config = dict(
    n_layer=18,
    experts_per_token=2,
    d_shared_expert=0,
    activation='clamped_swiglu',
    moe_layers=[1, 2, 3, 4, 5, 6, 7, 8, 9, 10, 11, 12, 13, 14, 15, 16, 17],
    vocab_size=4096,
    norm='rmsnorm',
    tie_embeddings=True,
    batch_tokens=65536,
    steps=4250,
)
Below are experts of layer 8 (counted from 0) of a mixture-of-experts language model. Rows are named router (the router's row for the expert), gate (a neuron's input weights, with its number), up (a neuron's input weights, with its number) and show model dimensions 0-127. Each number is 500 + 40 x the weight over its row's rms, rounded and kept within 0 to 999. Numbers have three digits each.
After each expert's rows: "comes after" lists some tokens at least twice as common just before its tokens as in all text. This comes from a sample of Wikipedia text that the model never trained on. Tokens count by the router's weight.

# expert 9
router:453565488522498514493485504495410496459474483454504536494460473554432571556457457508464526441475503476517475537467489590536521494516493487500505488406602500483521446456474435490491572517546524476530541452503493585465548519542519434463512464495517443520620500438516501517578407499455529530613515449492501466449437427485430460532565438528486457487493473497496479523494515433486527485483
gate0:564467577529502571499541546539524503469601491516439475472494486489566524508513511548473514540482456456519529508580476529522475511550532491514513464463521492525518528497528414445586491496529521486490514478498479490523452547459533513535569570497569485496506469509532457467511479503521501502561529475481544470517471441532490427517495453500518479490506518516481559511444519510531502451480
up0:568580454480534437483523544520499558500429507463498454452479437445468582557491549480528494424511517466447484455525522509553482562494501486487463537552466487493492521465566530480482509523527525582532495535531513551534447558480535515541509504539541438467454492540472524511511513469485640503493502510509525581515494455444523465571439553461486520449433486457535507489503439512469517454552
gate1:514528454536456469559508475479510487574464468444495540546502547538510515515459594478598491515502441521439515458499525547540532488447517451507420490506474491544440530515481520531443530553531484501528497470523502482561534455440553523534537433461529489559505449507484514488504517530445461483401529514454491536466435483480517501444482487484537508540504530525480520523388452566480557448503
up1:464485474511518535478456462541455439465493509550501524516555489471528455533450500578498522495501449459469461450472496496461480552552564468546433579449469450381529514470537486474496521534553416465526482482503453537504453525518518537525530487490539521511520536561507389453559414545564502427526462508535520473506440463516508491538501505489552543528426450535505516510520475500553541519537
gate2:511447485473444498454411541477464483442536485521496538542438518518463522522461498574456493481465456468488544580531517567529520488458492488518507536438523554441467449457422513422512478543495530602545531539521498490504500486449543516518484510570475469446541510521522531470511525454499508511534593537540472490552474442507472512506478511523466541425576503486546547491480458535440518540470
up2:508442510491525470513546438512478506560519440459500502481489465382497523502456495467467497535448551503527442509538553575573489509485502485518475503527516549499509501520600497562460558485518510509409472524558463525425447465549526483486382502479528533519501482571429504424489507470578436510494515507431536503525509485500481472501470528529483579455461526456478513458511424529474403477435
comes after: "-", " |", " the", ":", ",", " of"

# expert 25
router:486459438497504541471466523515553513511428441494486514560486497516497528544433557533493528515432537509544534465457487584485459495559449474582461459411511522525479554452536449487462430519518557492473448498484427468382491523501510501519469427458543452464413452537512451461527539458520503502435450490511526553574596459500520440472493500552541457451449562468521558535516489466467469534469
gate0:590466486487502569517543503516524494467495522513452548485493406466485561554510534493527515508503420490500519529513478504545503513500490451502466473484468511479491502474486488504579591518454502518433436489412476467469466487501475440505608478517501508456573500531514497511469475432532532554541444536477482516522508476483459464568524468525499506501523530537468520400457508543584544485481
up0:508509496463511469522528573448479470500517522530469508539487499504475551485511479494473484509545515500470507376555497471473506429464514486531525521556554423435464499494518386523384536514471527462562548479507437502559480513486521485463455541477545549531437502544516462462515533487542586491488565461545558518527522497508511545538492483459549473521524579545552452467500414481458509512499
gate1:488485527521552532508581488529500530569486492450494536557440493480470465525440515526579511521527531502463486562536566551473500524506554480511525533437472468546510518516424550569456443440501598468496478462481541486547489474480573477543526542484496526486520527528437487427549455456522471546506543470526444503438497511478479494510525550523506462479536481499483533635441483590481522444501
up1:487556490472555487504466478478419444471477514518533490527465520546512502480505458502493511547548533491495483492469448409494518451502459399430449554433581475503575590512521499480394494493465506467466475510511544507569514521508540581480553484424465431531524566530512504495566435493485483487545457467409569444524480409537466490485556574473528522503526492483546517531488484416519430552486
gate2:482503489473452590468451529499470535473482547500492496484470552509597539483512477545475521462567561464422529519498495542536475563523549495486534462536486454460502462477521553465524531513437555500509523593495495459459502497424540602546526464491562500538526548527546533535493509478448602487474562531458510499507461485535497503552472511509511499496449474469464517500509576570455494552507
up2:447435476535535447509516503564486457517485393517505510538476495461496417475454459506486531448487525517484521423558510564561462509524476468472482530499517517501483511483484527558468416468463544463480533518554466541404458397506573507449491554498489524484552491525445489490500554519521472481526529521541472466468445486469438431472548482516463577424478504537506458533451443572583428446515
comes after: " |", "\n", " ", "3", "6", ","

# expert 26
router:480504470487507473527477579511516376528471442509516476553529500469447455481448581503443490466498563464655455503535493516479533540512510511532555480508441493480490518417524558591528496502526493386509535480490529510516487463466478528449570500490476545516546514535470474532527537524517503454461532556497438503418474498475582498482440538453473570546493512507557524512580584474478505550476
gate0:553442545491442573499507531493443464551474467555516571513536433521532469496452589558538510549474516489500501529504491542490495556453571497533546532465501458463478501548470526537459486486524401483500543423446490477471539530525562490488560554489527547472491435472444540484517504593550544568442439489549536519477468457528445472543515531465491570456518446392618543551450566501610523482480
up0:573604480486551480477492534476435526510512548533505481531472593530512513535511511448519514493534522513472424465525491546480495518439569485452510532477494484460554503471572451447531487516549498492469557479477478458474557492520439498451451506458525549501439525551486521584493442489529499552456526490496522536520552450514484537502472498467528468496450483472472448500503462442465480468467
gate1:468507481541500436516540478500483484545432516505439540591521475508462487484469532474563515552578540531464479476490488528500547534476543491542529546529471512427445575568560511489458504488484487421481531467550529490491468420510551467467460489485528534579451517540514477531475479577604509527456497437508513511483511491506498471498426542522432507427442534469522577536444540496479472453425
up1:567508487520503518564523519482523421465458480567503437579476436417457547496478494495531556531523405446511497481548522522544435504455482449550492514496555453422520488509539586499516535419483515542491594544492489555566436486527480569533537469444506484460536546507554524466475524482544551487539479516489526415547472546560474519519555523431560485484461499458431555489494509555477495493417
gate2:526521455464480544472500542473540539493514482485443525551453583452537553514542514516441507557472543484560502585556461503592421473477521498434450505523560541538548524497452545431499463507553472524564477490467506448451551439395521508481475455528544481492484486578466512574530460486521508503480523525536450427548503537473446495459482526446484556493558486517498505445498504559408502554539
up2:543427480533540441497560467527521468481499461493476482508446428423473497489429477505526514491485512503431436483492506514477559546449454479428525461535480509470414465494541462496553493519507539512478464509516452507508452546533559447483481466547517468498505495474500490528430512442469446492444467501495504539502480521503532541503496507523478556502523479475472450462492533554476458461536
comes after: "0", "9", "2", "1", ".", "8"

# expert 14
router:561515518604470484474542537365461563474493511446584486559423466490460527496538549525466483530570465431472479516502490464503564476541460514545450494471482487519518508518528552519547457452480527523543552480452542539526485466502458484500557520486530453492491447554474507476531474450508580583547412519522481527499510520456366540512506423485517520520519486497452436558454452456548459518463
gate0:511505497505477512569499499586461519454504489542534426459495418531511514524462498533484468478510479424447416543538515518480538493565537499487451548453424517513512479461477499468581471466434488486478427502486468478492517544482525492536510567523525512567522517484488533441506450459538470557511492472508496464484446480578541476556512496438538513431572453470508479446486525534535475496481
up0:408538504440540521467506492545507501475522504519546520525472519539529502485519460513429472470562498488547503476472568496504505541489511508428533546560567471475538572467448460479461521579450513487545503535498448500479533508519470476502406617516488530527462554588511527518598494492502519473511465517492515548561511492510515483555518450496446539580498481459396484500485463551489533529468
gate1:519516497512503477447457483537562466478507492467505483598484450475544501523448477529520543532557544455484588481450451501434544532431462493463517523516480568437498521460499540515511458412432542525535577408522470522506502467491489567538552560489507485500449539567569493475508470502491559484451531488539518519464467458525572448480467507481471504479509523504488594495461461557516489442480
up1:553525543506443478450541450540475482455466470471578520537545543489425486499554502507575534496465493506490498513533471554564471511498518443477496445400483423484465458525505472507497503552490441474491498579484538583520445473522522492469458498464501520465480487510542472472450492535535495444521509465585530434468519494556479489447547510474566459529436546532455510518522423538496494556577
gate2:516434466570471528443468532543485511412533485556460493500508483480525508503505531467459485532488502458492494499486514534514571572470490420436520501528508480463510454433550477464581522528447612476541480576492517505473497454475526481527459576521571453506472453526544474475495533478588590566483541509482500455505538492519534437529590569534484534485481516535505516456510475524536496500443
up2:525424514589481473504509426538503499468538543474528530481559521449481470495432509503502532485445490484505522442518585509445511502506562517493517496518510553530479484563478499523463481474505481492459476515624493426416428486461571496473580530493495481518505533472455495530474570501535509420490400495510476457532497536494530599435437427487606530480456563483517437431538435559468457490477
comes after: " the", " of", ",", " The", ":", " and"

# expert 30
router:486525460489567490504464520518440482474446548512545519527418448519481544531532510530467484493493428554465490518536461491484444508510536528521461487487467434557486548453414544481385486522518475516493481480505554514435519483504510528467509520480531506474546563507498448500511513440523489546531455594454433504483458508533537410519423507547440505576497494589532498491509460513482459499536
gate0:491474420449511501539520463561561517461560442584474483490425375505464418497484548522507455451521530493461459487531499513465502499574458524494453477488473539440519481439512525522449550500473466481498558496490535489544531486454461536506531539480540508465503377471505492457537497525508492580487480511508528451517491521545507451507524467436550525508580523518534436452470548534583515456501
up0:498576477459454459501512558502500507503483533552539458503490486477484510472536504513572568432540544489495473445514482584568478494488435500547587530539450472475441477498528521420560469564584503472554471547522479489548522481490480442454528591444491507506483573599546415463505503487570573511535591513518505552482479525499453462508555521479510481442473527510475566449531465481498532545412
gate1:428455514502513511519477486561470596552508448486570577549468523500491537531519511436506451515451514450473468516487560543428508410552487463522476498511449493533476441487521456522431511459518550490484496461503504466577473526500499500448538513433522480499516509536469475488502529590506498498559469483505466515557548457466510528555531580564452516511525557488525477496444494465547472512476
up1:497490459510544499456500445539493408466534569469521547478547452534537503488438506578514508493460454538526469466513472497512482533492523501487536600425541438520514462502430521575505539517476485582587414450481475465498437532494489499456520494504519505562538470557484463567549428550580450508478460470542527422486483400510530488539467481452461537485446457504505524474539520536493490499496
gate2:511399506497481529526421543432500570414460483549504505495492539552515512473509499485507510452531518479458510505541426494587474561474478407471524518534574450507527412480456487459469528530465541500521519475461595499486554478452593552493537487543470455538488546491487566506481496448510462502497528463479544453405467524463530463556540534508538522503514563512513514580460551493530446545571
up2:454400487546452487523482511527500442455504469490479488500550465462466470531480402487542487490468556482503571440529486515526437541572523526566486508475475532499452489506624465596475544525534473503432496544570456488508411510448504396511480516480525472473545482489478509476543543467555434458477537489475493455489466474513468551494524533554505545513490528570445480456507537474463513476483
comes after: "0", "1", "'", "8", "9", "2"

# expert 1
router:503456523559589506538516448445424488502503544488475527451470499483445553502414466432517456484520477518490529450456508522486534446473456548479481483546500492515499514506529476447553514483472521470425392549476541533505520506562524512478459537511507453442471556461512504530510520423575531454410491527484463511603512439488504451528466529512482458491479536528531572442475510512484502552480
gate0:475500515480494514593472467504463503512571465411423437578533453532510527507463467497474482486509488515508463479515475541474473476523543498520520525413534503542496522527447379533477526441494537497480514475536425523492443504424523434473533508565515471473524510430493507510472494464503513497491460448567547503431462418489487546559536461511519525454572487478528566429507471471550523467512
up0:516465454565539454515560440521454493437494583541553473471500462540462478460542471466464525459518521563456482481489468510494464550505492551560555552511529536493517527517559426462436497542534517468527497412506455539507522490488473469463405567425567519513447512585546459579553450473528509467516530513517504511528474521532507431505497517486486541494440577511521464495508449449488455448434
gate1:549489498475553468487469482464483568500473526531504493555507517560429512495486490504570528532445479580486517560524524484448514529432562501507545426469495437536439486464516521518523555476522526486531512532465478464519507540503503460488474513475499504542461517535446487495536506558505443527473567401504428519474512472484508505467505584481551562548532460474530506516475498390486448471485
up1:407471485516518496511608433544481477482510438512482522507545431497535518495483462475564558538561414533499539519498515547542497498489528517489458479436469463464494518555506502495511507554512432547418519517549467539488561498509527533496569532458452458437554505553464493492394505452512481434484464511504502488548444523537554532479500553419546497514424536506500577521534521501449491478533
gate2:529488426548488489501484521512454494420501558498508494528555544469526515563512447478494381574544544497481531505534470528486538425433516479426545463476548433477534491530524544426497506483477516545533466554542530514449512464523609488517477529552484487567477544496470536507386473494485489514472493505520482531547445460562448464522442610569552514517526534496557540456497411536497469543521
up2:506451531476505471557531459521498509500560408536512489557477585401463447495479463515543571550424492512473452569541503551503490567491444506512527471529506524515499492489592452581504534513549564509531504503473498454395466469537504488490502511468542506433526543528490541536480516507433466478464537568486516474571509431455473558475495474514556519505447559493444456406522519527483450455470
comes after: " the", " of", " N", "N", "R", " n"

# expert 0
router:455544512504567502455433495463519473562560555428465429461514421508587482487539589485490505443498501571517411504459427545487549542498474487482482526513505486519536554502536476581535540519505474536423477494502515575578439515552525481427536536539487516534426483536500550476451468433511549507525447525481438454459551540503447468450481499543574593611481534434466526514469483578501448525452
gate0:501483442489540547544500461530473519489458473538473477511510497506493457468482577570513428474483462441514506524475432508539529505501482506547455502508496528459461502506470428524501594544509406534458537494479518506590566540513429443496562523502523498482540507523466569468433431506587486580479488485416455475474483465529531442536535512543549543558518542507495509490520530479575573461473
up0:471515521515462523551561578571492491514443604503556522462568488482575488514565519480496516482595483484511543403510532449503519475482527507495490423447492518429483466531525514480468459515489506433556484542549538491528516504467502529503479531532482499559495477522494448487604444515556530517540452499518482599452511485493438492528516563453484512493436534574463563561503446497474562442506
gate1:452507558489452504550513503515532562537468530465457541512518508538440400529473495494513471491549497546429479439558450530450576442520522471510450517564457422503480475519430480491498609500548553580517538488481466536555443479443433434543496551418509465552474470565456552461489560523555478501524476509535438508530452452432500525452451557502496564523521538393483464501501470537449504484522
up1:516517468504471581470512490483541451491518477539521563549515576525544491588514467539507551492523518485517486511506432456483462483518458481464481512484582479455492544539566516555531438422525422486514551494505529513516468540513512523443514484440498539493474559567554536438494446468521449458562460506443528527477553477582478466520521443521583488511517495508436533518502515575496513525558
gate2:518482473556512467501491538471437509404569532513497449447483540538507552523544482561496503447526561549513504479510515458580482479480493459504557538464499457477533511511510419468541539505514453499538399547519571527480535509497576518541554550575497426498536502524516526483557551440475525510465545526505495507547428483523534414499507513517489532540494481487430537485485503461533486469539
up2:499493466535489516474492472459540546493539456556462444463481486432468510456419486538474526505493497518449557547521520546471497467452516584414518470542441566464515488460517474502522463506539484506479485488514503473566441498530533439586413543433560508504460480535391494562512526486556442477455549533446475525475600511519470464453467582506484521411468550550455446476401514472489396570453
comes after: "1", "2", "9", "3", "8", "4"

# expert 5
router:497486482515451485492510520470466481487490516506502565449525522521448522562459484447527429461409443476443470524466507473391554456470506467500504542580502527447522501484512502484522474572463501526532524523486523492440512487549505516453545436515564434514504518410542515564513547465439559472456494404439475532455466499521466492507467460539426447509494550456497527539467500480493517510587
gate0:574508516514498461529541474493483505477562506545453525504489474534544519530548494534497530482448478466496542569518472538460524435515429452489557518490453509496570463573478457463498515487488481450539520458549450466540502559500518511507510558481545505502448489438496515442522459458515461514546461514490590498530551422483502418587515491506521466495464462519551475479467487493531533559479
up0:545530510516477514516550530512489466499461516537537455497544524473511501522524458476562475538540488484486498403482491516419475480535421523532512491479489479480498573435489409488509515473550535563513474524539475503457506524455506520477433493504595528509467453546501499571513544481511520487466446490509543521483551519521496498504497575506522466442503505535493470477428458556533525529504
gate1:552542487494485483568498478566583501551466500487512510541465501506503449484393606518600526500496529522483526474492460553519554530521581503511528427487504474532460557563559473490411499470424522517557539481469493461542481497499484517561546546550537490521498515513531450539432447477498449487461491455493517512436454485517447500499458512537475553538452452463519572529434528529535591463530
up1:420561462515531524514506483494445439416488499486513429510513507475512514491532467529495504578503499546534514438504491504509471380531509517523523539497485475401475481571520513469494481523541565528524469506486532445454532526478496555477482479467510570486543466561550442520520510523592468467499435528524497473501496518532538414514493469467518494511475456537521454470472451566446455504555
gate2:495439437515510560534484482491411510479429468529517519507521594523467455471482506561447506541526444465471546485551579489562526507452489421438570463530493500503506487534448475459531510518447505528502522514470517436460466504496575477429506446540484504504496565504486533465487508456502570522473558516515500577546498457445494437532487563538442474487477522529556532444507502522453479461530
up2:496474543541446450486555501467492547505535424542558432476518436406431490529476442488480577532455533524478558450473464463527522503480512496467443522515492479510539422439554521534466499484510550563476590482548452544447477468515425455514472529506500555535506531456493568539482568443448414527496468564485499550496498505452471576488452543526509538439529486556463500485478509518454406489449
comes after: " K", ".", " V", " H", "-", " G"

# expert 12
router:506478508488556503487458544433480435464483517494480440482450511512521443533453490520492495525554541519493477394522499486507525419461475492543536463445500482546480550443440494481494445449554557479502426469512546479569478442594524495494487504490477536512542443461469418490507519496492492491606467467485486456542561487471508451523461478480477523507484503565521487441566497542495469477553
gate0:433484533472422500537549540524544571445543502504440488424512478447460511529404437505500506504510490454546465458533437488540518502514507505473480592471505506491516542478547473482522531490570510529508514586500481464504547460514584512521553493492561570409565445515549520451493453495514521552507509514510518468478500508550469485569522489503536504488537518487551489491471579493540463513515
up0:511561429477569553514560534509452497456484501466512508478489504538528523502486424433521508484537515508483482444523491448516528572504556479604488491546565446462507505458532449402406512436528526488503576493502471518559515504500460545529465553499551447569491476584490486477541506461562572562552559549480543491468609493480425466510534507464521503501572534540538469513513458502504562492458
gate1:531474488466462492517460448560605532569560543479443535505474482525457550581404540482539519548509504534503610513524494571481475533507557480486488475587480514555455500496457466524504521498528510490558494517557522489600439534453514474496464442491496536522508567526504512461471472522504562525487542424487541470464509496481517475423512491532428502570546534506528560510474464524573463452488
up1:497468488490429601453482543518497372491478518525468479461550509485466506528461578532490573475465517478553505397513506489598509570525553535532579522437496529469496434533517443496511504499511466522469502428455510533485459529520471523500536521544547535577531529494537507540519579512528523465560486454434529452506451464509519501439437493483553548486479479501494512526523465506489492518502
gate2:509463546541480520484527574507467511430489498520455571496476605496493498507512537520507484564557475508517468505462526510515496485497479480479534443415540419486457481533459505432493481482492537480525453546530524570496515517489530529498516499525534474504541619411486471503493559463471495526525517516508409465478571517579544435516481553473477510570504473448508516476461472502495500546521
up2:487518443578476497462537449508428479499448432513482419560522494457464522531498479445480517457462522473454416485496599525586484564490521530461523464499511554480530463512529523526455462544550494548483515440553506476469500482482497420512521530504506456506561480487518537544489519477448483476508508514470492527514489516458439478486523460497505514484466519471506495400507507539523462551464
comes after: "1", "2", " ", "3", "5", "7"

# expert 17
router:521453520580439440506521450487584549531473561527475550471511479486473496505390455447466473523514602514568487494466420509451517427484449485464425534459531474455523513481491489549451512405471435474445526510548497481440532519523472514487498485523540471532517462476610445501496571517455563481577453461480483538450499418502498496482513532525568511539487608452483544544369483471534521550533
gate0:562521486491477516562504548542475523476585420455462463527542435531549452489455392532501488520466504523531477526536491478451514451499509521511508525455494449529461553432514487446486519523522472510473550495491529439505495561507531507468536480471482511490489470449513516439521418523563510550480484487487566514486460441460458490520586470448560521452452420462485567521462495526574522561499
up0:531557465524500477492508498531480454471453567500584485470459513434585524440558471518465508495566499432497474388476529500506526523531471470542527522516452511434454512448561474581429442555559505506543490504566412548535505509535490490487512489483511537545432541565441479526576533495540535478434532517579536534491531513527480497494451519517503529492520580520508430474559519522511485460449
gate1:514445543466490501456482475571565579532475494458433492488457507466481458489467510456554519491561613481574487459428503591462496540479568512499470496532502531535489520462516484475436527473482423528483536458481464502493489403510459464533527565546468498517478542488520459489576487545442483504490552453481507490542518516492482432504533553587506522518517508463546553438465486461531453482500
up1:518542433522526517504449500498497432492488458525518581489545521482485499553466476545512487492491476564543520509467429573475451475507539467524522515470513421436440453475489478532447435552520471500478506519577422549476544465517571523534500463448561452522484453588591482478521506477574475506500413473551505512571494433422516472542510455444496511490473475453513476557533516526518508570542
gate2:531463417425518554527480509519532462400488523567500520554470515487516509446529498508478449528494471508551453542466501472516528498521489454433535607518556525429461528525515549430488483565477521500452486523441544474495489460454568543503521517575486436545506564551521551464459489468517590522502604551452483556457540518566502450531461493541504534498487536492445506463489466474536466498498
up2:517450499478444549493559508506460482501545455463465443504497505434442452486435489597483552521471506443504467484461476554515507487432492499526533482574481519501513475488526480480471491492523491549511490473515486503472467485565580460479513507471484428439528526459532450485478496452548458478444543508498533466536474405524498492511482449486519559488500569490542477442492518484481435494504
comes after: " F", " S", " B", " C", " f", " W"

# expert 13
router:492568521476506483553469523470479523515496494457486507529578493494526531508485527517536523538457445512478539471480523533636507525540495559490466499502448487518421536509423451485583555505511421569505517499532467542391464554475485503486514506453487519456482509531564519473492550515485527516512495474537536488558459509462503466426500580468513511501536424539500466453479500466428549445506
gate0:475527518577484422513448497577464522480446461445480418500452448478577456537487485506518457511486398515478495536545513498585535509569481518498549542497577544517427464465493485498548551468531403474504566492509492484483464557436555451507538557528520525510498418485519581483485520485518489582555511506468520425478474476520506479542539510465527490461511511527503489490526486499572545433489
up0:546544507532548532433498540544475468498502544475515487444517500513499488567529511520471458513599561487535485485503471521492496497506586495483534527476586456507629437471513539537442522544546478463561454509471491518510589500491477533484461447455565390447502471551521402513547471438535548466469505490504595602495533465485520430480448494491500459528532487437488567448513461481469525552489
gate1:443569508506519501510537478457498467524520507512431466592423561525546401483512506449467497522511578573505512499524529550476465501465518452491477538506466456559450487524493504523442555486577495521520552429505537492519434457460483488557505483440522550556530487512489541472513500571446445517495517481529499554484493480464532446411528479534425479556525427501512487539478462508442535423565
up1:508462460537492537501445453523438483497493488547534483540582447474537474511491485583560522525471431508486499419496579549529452529539457480490560459471488516469443575504523526517488469525514480510447576508483474513510447528533488493463509472469517464505529569560546528468557439526573519420578508462484526505477409514529523482513531451551497532539476483413484571485472511467531532519498
gate2:559524423563494571482507482573485437433538506472473391482474577531462478484528498534478471505513497532545473471496521516574526545487493500486601550478513499481492434516523499495531556524501473515487440492529590551437533497487556481514481463591549397554457589476528502476509469487481563526539494486532501488490480475486502483463548537518467445488561516508483530502491521522457490487585
up2:487456470536458518489538501464513515518513383516479547522524503408513428518442480476578490517431400501471438541505554483502459523527543540417432459485477504468448447534532501518463558512467501536479507488506479474482498468473486461488559589478490545451518468475436517539494510465499504484534511538486481460540495539534514553500428569486601550474516502506487523457530444544443507501498
comes after: "1", " the", "–", " one", " first", " a"

# expert 15
router:505542544484552485518540495528497425604490512496513610511469486516470433522570469503539492499471408528470499509517481477512458487544514578514459492518530565532418475479547478434512523529537471473487459531532488517434524498447546507451485496582549449501570567412512538503495439512468563514489511543468458524485531471471468506542440464500505489433493528522518578540507535493526446569496
gate0:457536471505516584638544502526457472513538457533446511527462505533519482469471514453523485542502451468551483450418518558550527462488557511539532538465440533562469474509557492496487559448532532532497480469475484511452540511495512456518535510514526488501530462416500519551436523494548547481455491531479488453424507498526471502538516462433529564487523524452536462454511511552516566540513
up0:557460460479508422446467503435469532504501538496494461465461524504493472475527418459515522556667572447505448421449479534518442509406427424501465451491478484434518514511626456460475503517460452477487469485484489489521557532462506541503502520560484515579482483546489471539536517469507502548468478468530483520483550489493511516541464473452502499519489501525486511526506441511508482481461
gate1:495496521486468466484473456457538505548470485474500549571495508511486459472457502476601480509560424516417516569474519518468511449483507431489485477466472506493526529521554498482492495516469536482526542476510475487511559480485533446577523514470428532545501567511491485442498452545537446406559501547544472537494485521495452471494397516499519565467574591519543535455429530518525453463423
up1:489510526456495476431490510498465401483445425520545508445508512522572453454501459511510562505444463505521520427468489515543420473498419473519512499497506501432525495493507513445476523534480502578436551465518426517469480593452552522453438463553486455532563493524481505480496473463574447523495537496574464492465467521543548472543471439481514431519533487451473540492540485518520477502603
gate2:502462489505489536509502554482417457517589565432522496465464529541474530541517477524545502523469496452530452491493523566493466516474501473445524400575485465470500476511447507480504570526467509537454533444486529570450574504541540482529524547643517437550514591471519496468521456475467600551490535545442611529551461532545486507486542450537520435451459549541438489557531533497524495551527
up2:509421528578496473400488440487575475462514500454475537555456568522453459505452506460488521415498573533515462487539589538505509487518403473512540480543446490477522542466552487437477504550515582529491492583534484432436444405489500471511465446513525472465533445440533522552503511461460457550501487525476530563531466526533514484534496488536557623466452490468534443528532549496476532497521
comes after: " in", " of", " to", " at", " from", "ed"

# expert 7
router:498479504531512419437551446494541477468439502506505488497518495454503435487478516477429482476560543535487509560516502517473475443435541512524534527534552544536440463516452503449490507412522448486479510566545421461523558458526530463527489474592484572452539480462465499476545529509556498499456419574479433499541568446511535533462505530604580399458577488509523494540440527484491548477459
gate0:484477483492497448513543446554505551439529463505561444527500502491472537484531489503547453534452502474509539507503527409503461514523521478518485537450470454492471475498459496540560498472480443405504440488455472507534520562420476477479537544560528537548528464447514557460460539472508415614484518500526502453557498516436474483492483523463542553534530457453507486515485581502567550563478
up0:476542493527538487491509529491531501435528535510522472462497502490525507523534480499409520438528463470492458454463493512532506548508540513480508556537531521444492467481568543554440563480461438565509501593432506491494415571556522519495433550563571473473445575555505565493574421589484587482540475538467519495514555554525487538487441509486501480500479512476483420472494464589412517501456
gate1:499503529476556470505446495495543558529497562521480533550460566483440490542491565477509507542476497551504516453529452476449575486469569511514499508472490513485436509494513449519420527529524569548469498500486524493548536458480518483521458489477491514516471501548530504549516511581547456424440608470495478458518492496548468482440498476563460529543454494531547592557451512494553510423506
up1:498594509475504470526491497539479478500526449495558480520505537469498494560503455524446495538468476484486501483482505505515482506506519454430459483437471467493434495458544465470455455536496482519501505415440558536505456485516544499512501449516464557465552502574504507431490473489443506477519474497538463532494464431572537470472485488530599515522526473472526497477489471496477529526475
gate2:518481426509483499518505417447439522520551576514458533534525568493557433552438452526479466477497527518507536491476519554495527465510464454475490504527527472492491473508444523472451537564529555506548486508527574559501557506497574481472494489593494515520585541492521519498441486461498541494523555483468496502396517518631542482531471528542514500505497514502463578485469525472561463560442
up2:486511465602434485527553476512456519521572474522437435444579468456471502519498502540540576492453449551504530488577494501580489474446473482494458421535468509499496511424558486532425484534543551511526500552526519439553397439560474460484546532444475434523516467529529472507562549484537503449523493541471497544514506500410515507464479529528511538547486540483442410456498490548506504481548
comes after: " |", " L", "%", ";", ")", " l"

# expert 2
router:496472476507471520426448477446482465503487477506508545486498534573441474578503489541480538509554575505460488548505463543466517535499473487545449474513478495479425473450468493563458446559558510613524535564512485517521532430536543458483454476517576513475547494486508489547458501561501519436489476535484501494528505526596423478515526538587453492584544523463460486536481436479480479558566
gate0:575547468515434569568514529529515492464579496476453446508552453423484536495502465523534509520564557428563553510517436508495568550504444475525435537464479571524513473462469519507514541533511498512472436477496490456446553482500499466518565528537524534481540475536530514528492532520480493584475500482465568542467476566598520446532501518486575501489532498467490491471473503511563568473508
up0:506475484537535460503511586531510495459510518506468493426487529460487537519571481514493471497534528458500438406514509498550414523506495465484507488508517476448578432563531472546435542480525575445511523543496507574518459484505510470499435478514519479485494521504532495513562520549531546527520541569510543493535478463496481466566424523607529473476512478530543495450590463460479462518479
gate1:514541465443509502546434524451494474469533503497489495431398432527496447511486526543537528524539578508480485445527460527522553467481519500518477516533488481450479518482583436516455550485554524525601491483504525458486547491464521474508465488456545558559515442552493428552527474578532496476503482467495469485477509504443496436365483482524474465474500501526555542532448455471469509428517
up1:506491504513488478385522473476412452493492506457504535482456494507528497492544496551603516501456552511464543468460515516483446565523437489566600584504512433554506527470489518531517478468471479564509487546529503496442482515446520501528494460462438452525500486570460527460601495475477523442573424545507486532571525516484445433521480495490573535475467425507543518518490415538486433537520
gate2:528460451502512531487486514531487488434513485468458478542468514433488512520559475512544489474521538520488536525489439522452539507536466466501529526516570416518559451488508430427508524514484511487568478525471508443443571515475559533577536550500563508487504519551527507461554552430444511505485498506473466482486436466504447422494439570524476547527512516526430555546561424457518518540531
up2:496459490533438532489491430525470517446550462471483493534477535518428509520445464421537526497467456466442446421526493541583436474522522476477489482552456567493546579462537489480503472495497471573393523557556518491498479457497522458525441503463554515427501474541513489557486533424512486487528601524484512401542454528515467465550561576498584423467428502518417525514505507548456482438458
comes after: " ", " (", "–", "|", "\n", " ="